config.yaml
d_model: 192
tie_embeddings: false
final_lr_fraction: 0.0
Below are experts of layer 5 (counted from 0) of a mixture-of-experts language model. Rows are named router (the router's row for the expert), gate (a neuron's input weights, with its number), up (a neuron's input weights, with its number), down (a neuron's output weights, with its number) and show model dimensions 0-191. Each number is 128 + 24 x the weight over its row's rms, rounded and kept within 0 to 255.
Before each expert's rows: "comes after" lists some tokens at least twice as common just before its tokens as in all text. This comes from a sample of Wikipedia text that the model never trained on. Tokens count by the router's weight.

# expert 15
comes after: " ", "1", " (", ",", "2", "–"
router [138 168 118 125 133 149 117 148 108  96 124 137 144 178 138 148 118 117 114 115 120  79  85 112 100 178  97 131 152 137 103 148 114 125 165 146 124 123 105 120 160 119 141 128  93 138 170  89 117 104 128 143  75 134 150 110 140 127 113 159 118  87 157 118 153  85 111 106  97 182  69 109 159 144 172  84 136 129 133 124 111 117 142 109 103 155 149 108 140 157 160 160 147 151 111 119 113 143 103 141 114 128 130 110 157 145 117 131 151 179 151 125 122 122 164 127 110 143 141 136 180  93 150 154  87 142 150 139 127 109 143 116 146  94 140 133 111 140 136 142 124 113 127 124 155 116 132 125 114 165  81 143 122 132 144  85  91 138  95 155 121 108 115 126 160 101  98 153 130 133 148 173  95 118  77 116 132 170 101 133 134 157  98 105 182 122 149 112 141  92 136  97]
gate1 [156 158  72 155 129 149  86 101 125 138 157 123  91 144 140 110 129 153 139 100 107 116 120 102 136 124 154 133 128 127 146  70 151 110 124 111  90 120 145  93 141 128  95 149  77 121 175 117 134 120 123 137 128 149 118 114 117 152 150 154 131 124 146 142 102 154 145 112 172 103 116 106 130 130 196 110 123 150 117 127 124 148  97 121 114 110 119 148 168 148  98 141 150 134 120 122 156 153 145 133 127 140 164 126 142 113  61 160 157 161 152  79  77 152 120 151 134 118 140  94 160 126 140 126 113 118 125 134 115 174 120 136 105 154 184 144  91 120 162 142 134 153  99 126 126  84 150 115 130 176 145 130 106 132 109 123  98  77 102 115 156 132  94 119 142 141  90 133 123 112 139  72 102 139 121 141 140 154  79 151 117 134 118  98 142 129 130 186 130  94 145 124]
up1 [100 147 148 137 125 142 117 184 116 147 132 133 154 148 153 145 123 110 100  73 143 123  87 172 138 129  98  84  95 160 101 141 139 147 148 124  97 110 125 145 123 110 118 132 135 109 126 127 130 131 163 106 145 117 154 138 126 127 113 135 141 143 101 126 155 116 194  91 106 155 142 133 126 126  79 152 123 115  99 115 153  98 164  97 122 136 147  90 112 122 117 125 129 154 108 159  89 121 122 162 139 116  82 188 131 132 147 117 108 124  99 120 185 138 127  86 153 167  90 134 113 150 137 169 143 133 126 167 145 118 127 159 129 121 155 137  99 128 110  94 130  93 102 131 160 148 131 183 149 102 125 146 144 108 118 115 133 175 134 174 109 109 140 148 119 135 142 145 133 106  90 189 181  84 119 143 141 146 134 181 115 133 136 115 131 131 141 112 142 175 121 154]
down1 [105 111 146  96 103 146  90 156 162 113 113 116 133 168 132 104 144 135 116 100 170 155 117 155  96 138 128 111  78 120 127 120 113 125 115 111 160 133 119 143 145 130 108 145 153 137 152 133 146 121 169  85 110 148 145 113 141 138 115 100 103  93 105 137 125 150 142 124  99 155 113 117 134 121 130 130 186 146 120 116  95 146 117 135  91 124 156 125 119 138 157 146 174 118 115 131 112 149 172 119  94 106 166  90 156 130 141  81 119 133 138 137 120 156 103 129 175 220  87 109 134 172 104 117 114 136 128 173 135 106 124 149 129 116 151 145  79 110 164 159 142 117 135 139 136  91 148 148 128 101 113 164  80 145 177 109 112 162 136 153 144  90 163 117 137 159 144 157 119 124  92 145 149 139 114 109 160 138 123 124 132 161 141 166 142 165 100 110 107 136 160 138]

# expert 13
comes after: ".", " |", "\n", ")", " =", ")."
router [152 169 128 116 137 130 117 164 114 103 150 105 150 182 146 168 137 101 115  99 106  84 101 153 109 186  87 106 169 123 101 162 115 117 171 133 137 101 114 125 136 118 166 151 117 137 140 116 126  88 117 144  97 121 129 133 125 116 136 151 116  73 178  93 136  92 136 127 113 164  83 136 178 127 136  92 127 124 131  98 134 106 136 112 119 129 143 110 127 143 130 116 146 149 114 112 118 136 120 158 138  95 121 128 131 127  98 145 191 139 151 146 128 126 150 113 112 183 146 162 159 101 150 135  73 144 130 115 145 137 140  74 124 100 140 140  78 150 148 124 110 115 131 128 128 113 122 105 109 159 107 160 104 157 153  90 112  88  87 161 105 118 149 140 169 105 118 137 131 139 129 146  90 130 107 115 125 146  96 129 165 138 122 127 169 120 162  90 145  99 154 115]
gate1 [133 123 101 110 149 137 112 112 173 102 138 157  89 130  96  79 107 123 139 133 112 142  98 134 123 130 152 149 101 159 120 109 163 134 123 107  93 124 166 106 193 118 173 177  89 108 163 138 119 122 110 134 120 115 129 100 113 146 184 145 124 113 107 112 105 153  98 113 142  95 116 118 165 116 168 155 131 122  90 131 117 124 120 131 110 157 140 142 160 172 125 153 135 156 131 108 136 179 135 148 118 115 135 162  98 139 116 146 148 139 170 104  91 126 134 125 155 115 119 125 139 131 153 141 104  82 114 113 133 136 153 119 126 109 148 147  97 110 105 135 103 128 101 115 108 107 155 127 141 179 161  93 119 130  85 150 139  67 134 108 150 108 131 115 127 102  89 133 126 138 145  87 122  94 116 164 139 191 118 132 157 100 136 130 165 135 141 116  99 122 198 127]
up1 [126 119 131 123 119 142 123 190 103 178 136 112 164 136 188 124 154 144 124  76 171 157 117 156 134 132 150  61 144 100 122 118  95 123 182 154 108 102 131 141  73  78 119 164 148 161 122 123 146 119 167 160 163 117 126 181 124 123 118 130 126 135 135 142 134  96 181 151 138 158 107 121 126 145 127 152 113 120 143 141 141  99 133 112 110 169 173 139 119 109 148 114 108 164 127 160  98 126 158 145 104 124 125 142 146 119 158 120 133 126  80 152 199 100 118 106 155 157 119 108 117 139 157 145 145 153 131 132 132 117 102 127 144 126 132 140 102  99 138 141 114 108 118  97 138 122 101 145 133 117 110 155 106 115 158 113 121 134 125 132 147  95 139 168 132 144  90  95 145 105 121 189 132 136 120  97 133 130 114 154 136 122 166 122  96 152 161 140 156  99 112 119]
down1 [136  79 159  71 182 156 106 157 144 162  72 130 129 115 143 110 123 157 137 125 130 112 110 139 104 124 129 102  88 139 124 108 114 124 162 126 163 124  86 104 110 106 109 115 165 151 144 138 150 133 136 119 155 129 132 137 159 106 111 111 130 128  72 146 143 126 149 108 111 109 129 139 163 106 154 113 170 118 139 154 141 112 153 125 135 125 135  88 150 135 130 134 151 106 182 119 108 108 138 125 114  91 146 100 126 123 151 143 145  74 117 132  97 132 155 122 126 222 121  87 144 143 134 116 128 141 132  99 138 139  85 105  93 116 171 123 136 119 135 110 144 127 133 143 133 128 109 103 125 127  82 116 100 139 162 122 141 125 139 177 129 103 117 125 111 132 102  98 101 123 129 188 172 147 117 123 142 118 180 154 119 154  98  91 147 181 112 114 136  95 159 118]

# expert 11
comes after: "0", "9", "2", "8", "1", "7"
router [137 149 120 107 152 129 118 162 121  92 123 107 111 182 136 161 120  95 105 105 125 106  81 120 118 162 107 148 160 138 118 178 113  98 148 130 120 109 105  94 160 115 151 129 115 165 159 128 110 112 143 133  75 122 153 104 154 114 124 152 124  80 139 118 135 115  99 106 119 182  84 105 174 125 134 116 146 105 147 111 121  97 145 110 108 157 130 102 140 149 155 116 136 152 117 124 132 141 104 134 120 118 127 121 151 146  83 154 162 192 135 134 126 132 164 105  88 160 150 166 181 105 157 153  78 142 122 130 150 141 144 104 145  91 149 140 100 139 132 130 131  93 129 128 152 115 126 118 124 162 101 146 118 144 150  69 108 120 109 173 130 108 142 135 135 119 100 134 129 132 146 166  86 159 114  86 157 161 112 145 155 144 108 131 163 116 150 103 161  97 143 107]
gate1 [117 142 140  91 177 143 120  92 146 152 135 124  78 142  89 107  80 153 125 112  90 174 154 113 126 148 135 144 109 146 122  94 131  94 150 129 139 134 120 144 142 153 162 156 103 106 205  96 128 143 118  90 135 108 158 129 153 153 155 149  97 124 115 132 117 128  93 135 155 133 142 125 147 116 177  85 129 140  99 145 126 137 124 167 134 137 142 100 166 161 102 136 167 121  83  92 146 148 128 106 160 139 162 158 136 126 116 137 180 154 136 140  83 120 122 155 173 119  87 141 120 112 136 154 122 144  95 113 132 152 158 116 141 169 126 133  69 106 152 121 112  94 139 113  73 128 159 100 132 164 154 141 101 113 135 125 135 109 102  97 128 143 112 116 146 126 121 154 157 133 117 102 123 129 151 157 123 135 110 137  99 100 124 123 136 156 126 175 103 117 160 107]
up1 [122 102 115 109 117 131 120 206 147 142 127 123 150 108 177 151 108 153 161  86 141  98 123 153 138 156 142 111 143 126 142 128 131 142 148 128  97 106 146 109 140  76  85 154 136  90  94 135 139 154 173 145 119 147 120 177  96 121 101 166 130 112 109 132 105 133 172 116 117 142  83 130 165 159 107 128 157 103  84 155 128  90 120 116 133 117 132 157 128 139 117 129 150 151  99 144  98 127 101 136  99 102 119 132 114 145 130 107 126 110 115 117 186 121 118 114 130 116 104  87 122 136 150 146 119  96 157 160 141 117  99 133 121 106 112 139 119 105 113 137  95 149 101 114 140 123 126 134 178  87 110 157 112 124  78  99 133 127 101 147 145 130 115 138 127 130 120 111  93 137 130 220 167 108 142 106 152 100 158 145 147 155 187 108 144 124 128 136 169 116 132 135]
down1 [117 110 126  87 132 119  85 160 168 128  99  91 125 136 144  91 163 167 144 111 115 128 111 144  99 147 119 122 102 165 106  75 140 125 142 102 153 147 103 141 158  97  69 116 160 136 147 116 197 150 166  76 122 140 132 159 129 147 124 129  83 121  93 135 111 146 168  94 127 144 137 106 152 142 139 144 146 153 124 117 103 119 129 143 120 124 117 118 113 152 142 121 167 143 119 148 132 132 152 100 103 111 137  97 149 120 133 108 122 126  95 131 126 120 131 133 135 215 114 111 109 159 149 124 146 167 134 165 188 115 104 135 112  94 133 149 133 121 141 128 105 114 136 124 144 130 155 159 167 124 104 144  78 105 126 113 121 165 159 146 119 121 142  94 115 131  96 137 105 154 128 173 136 151  92 134 129 180 117 101 142 125 114 142 134 185  98 130  91 121 130 128]

# expert 4
comes after: "\n", "==", " ==", "===", "%", " ==="
router [149 181 115 119 148 112 138 155 114  94 140  78 129 172 147 164 123 123 110 125 107  99 105 133 121 172 105 158 140 124 122 173 106 115 136 121 128 104  73 126 129  99 158 106 117 147 130 121 134  89 121 160 107 108 151 125 118 122 142 145 124 104 152  82 127 109 122 110 126 146 101 113 159 137 160 105 154 130 109 115 127 116 151 115 111 133 147  87 144 149 137 102 171 149 116  87 107 148 125 141 111  94 118 106 150 131  91 159 184 149 160 133 118 125 164 100 109 150 150 159 130  76 104 162  65 133 142 139 185 146 137  84 153  91 161 154  86 163 168 152 124 106 148 140 139 130  98 121 138 161 102 134 141 117 155 111 114  88 116 156 112 128 152 118 159 106 107 170 127 133 140 173 100 132  94 114 142 152 102 145 136 138 130 112 150 131 157 125 124 102 134  98]
gate1 [148 161 137 134 148 112 101 112 163 111 138 123 108 130 155 109 103 145 132 158  82 126 126  86 143 131 131 145  77 171 127  93 165 121 119 111 109 140 129 132 142 143 178 149  91 138 166 160  95 132 141 116 123 135 165  91 141 131 139 155 115 114 134 125  85 140  83 117 168 121 101 118 124 140 152 133 142 125  77 120 142 139 100 154 145 130 125 141 149 134 130 128 148 149  94 118 137 184 145 143 119  99 126 135 134 124  97 165 175 148 150 126 120 189 110 144 164  99  89 140 161 147 182 130  85 144 143 124 152 137 148 121 119  91 166 131 137 107 147 125 116 124 108 135  87 110 115 114 131 174 161 115 108 102  90 129 156 108 119  92 154 140 127 111 147  98 108 165 141 156 165  98 125 123 175 154 117 139 141 137  96 129 115 117 158 176 125 190 138 130 160 115]
up1 [ 93  76 126  98 116 103 113 153  95 128 100 141 136 110 159 127 134 136 112  74 118 100 133 180 172 131 143  97 152  90 118 149 109 111 167 132 119 101 127 103 112  92  62 138 120 116 127 135 181 121 114 160 124 132 124 148 139 157 111 134 132 107  85 166 133  77 175 164 121 172 140 127 151 146  84 142 109 151 146 126 126 106 184 117 103 157 137 121 125 165 102 127 128 142 125 146 109 100 139 134 125 134  91 149 132 134 114 141 101 138 126 112 132 119 135 103 123 157 115 108 147 158 110 166 121 106 101 123 132 161 106 145 129 165 125 140 155 120  82 136 143 133  99 119 154 136 124 141 157 102  99 179 159 162 102 122 118 141 107 167 112  98 144 164 146 154  98 102 129 124 110 158 185 137  94 103 170 119  94 114 134 123 134 141 123  92 161 128 146 141 115 155]
down1 [142  90 116  93 124 133  79 194 164 141 128 137 149 118 122 133 158 186 155 125 160 117 152 147 103 153 127 115 129 131 136 103 121  95 136 109 145 156  83 131 125 120 149  89 134 135  96 135 136 113 136 100 114 135 158 146 150  95 118 104 152 118  87 118 139 115 151 122 113 148 156 132 154 146 151 120 153 113 131 128 110 124 159 160 117 160 126 115 139 129 149 150 135 136 152 132 120 123 151 112 133 146 143  88 138 132 176 141 120 107 134 154 111 145 129 122 138 255 108 106 164 107 149 110 128 145 185 115 129 108  75 138 108 122 168 105 170 123 111 123 134 141 125 113 145 106 104 112 158 133  95 124  98 149 148 154 136 154 136 159 102 108 134 114 136 130 118 117 111 106 157 162 148 159 100 126 134 126 172 132  94 153 125 121 133 158 112 137 157  97 164 110]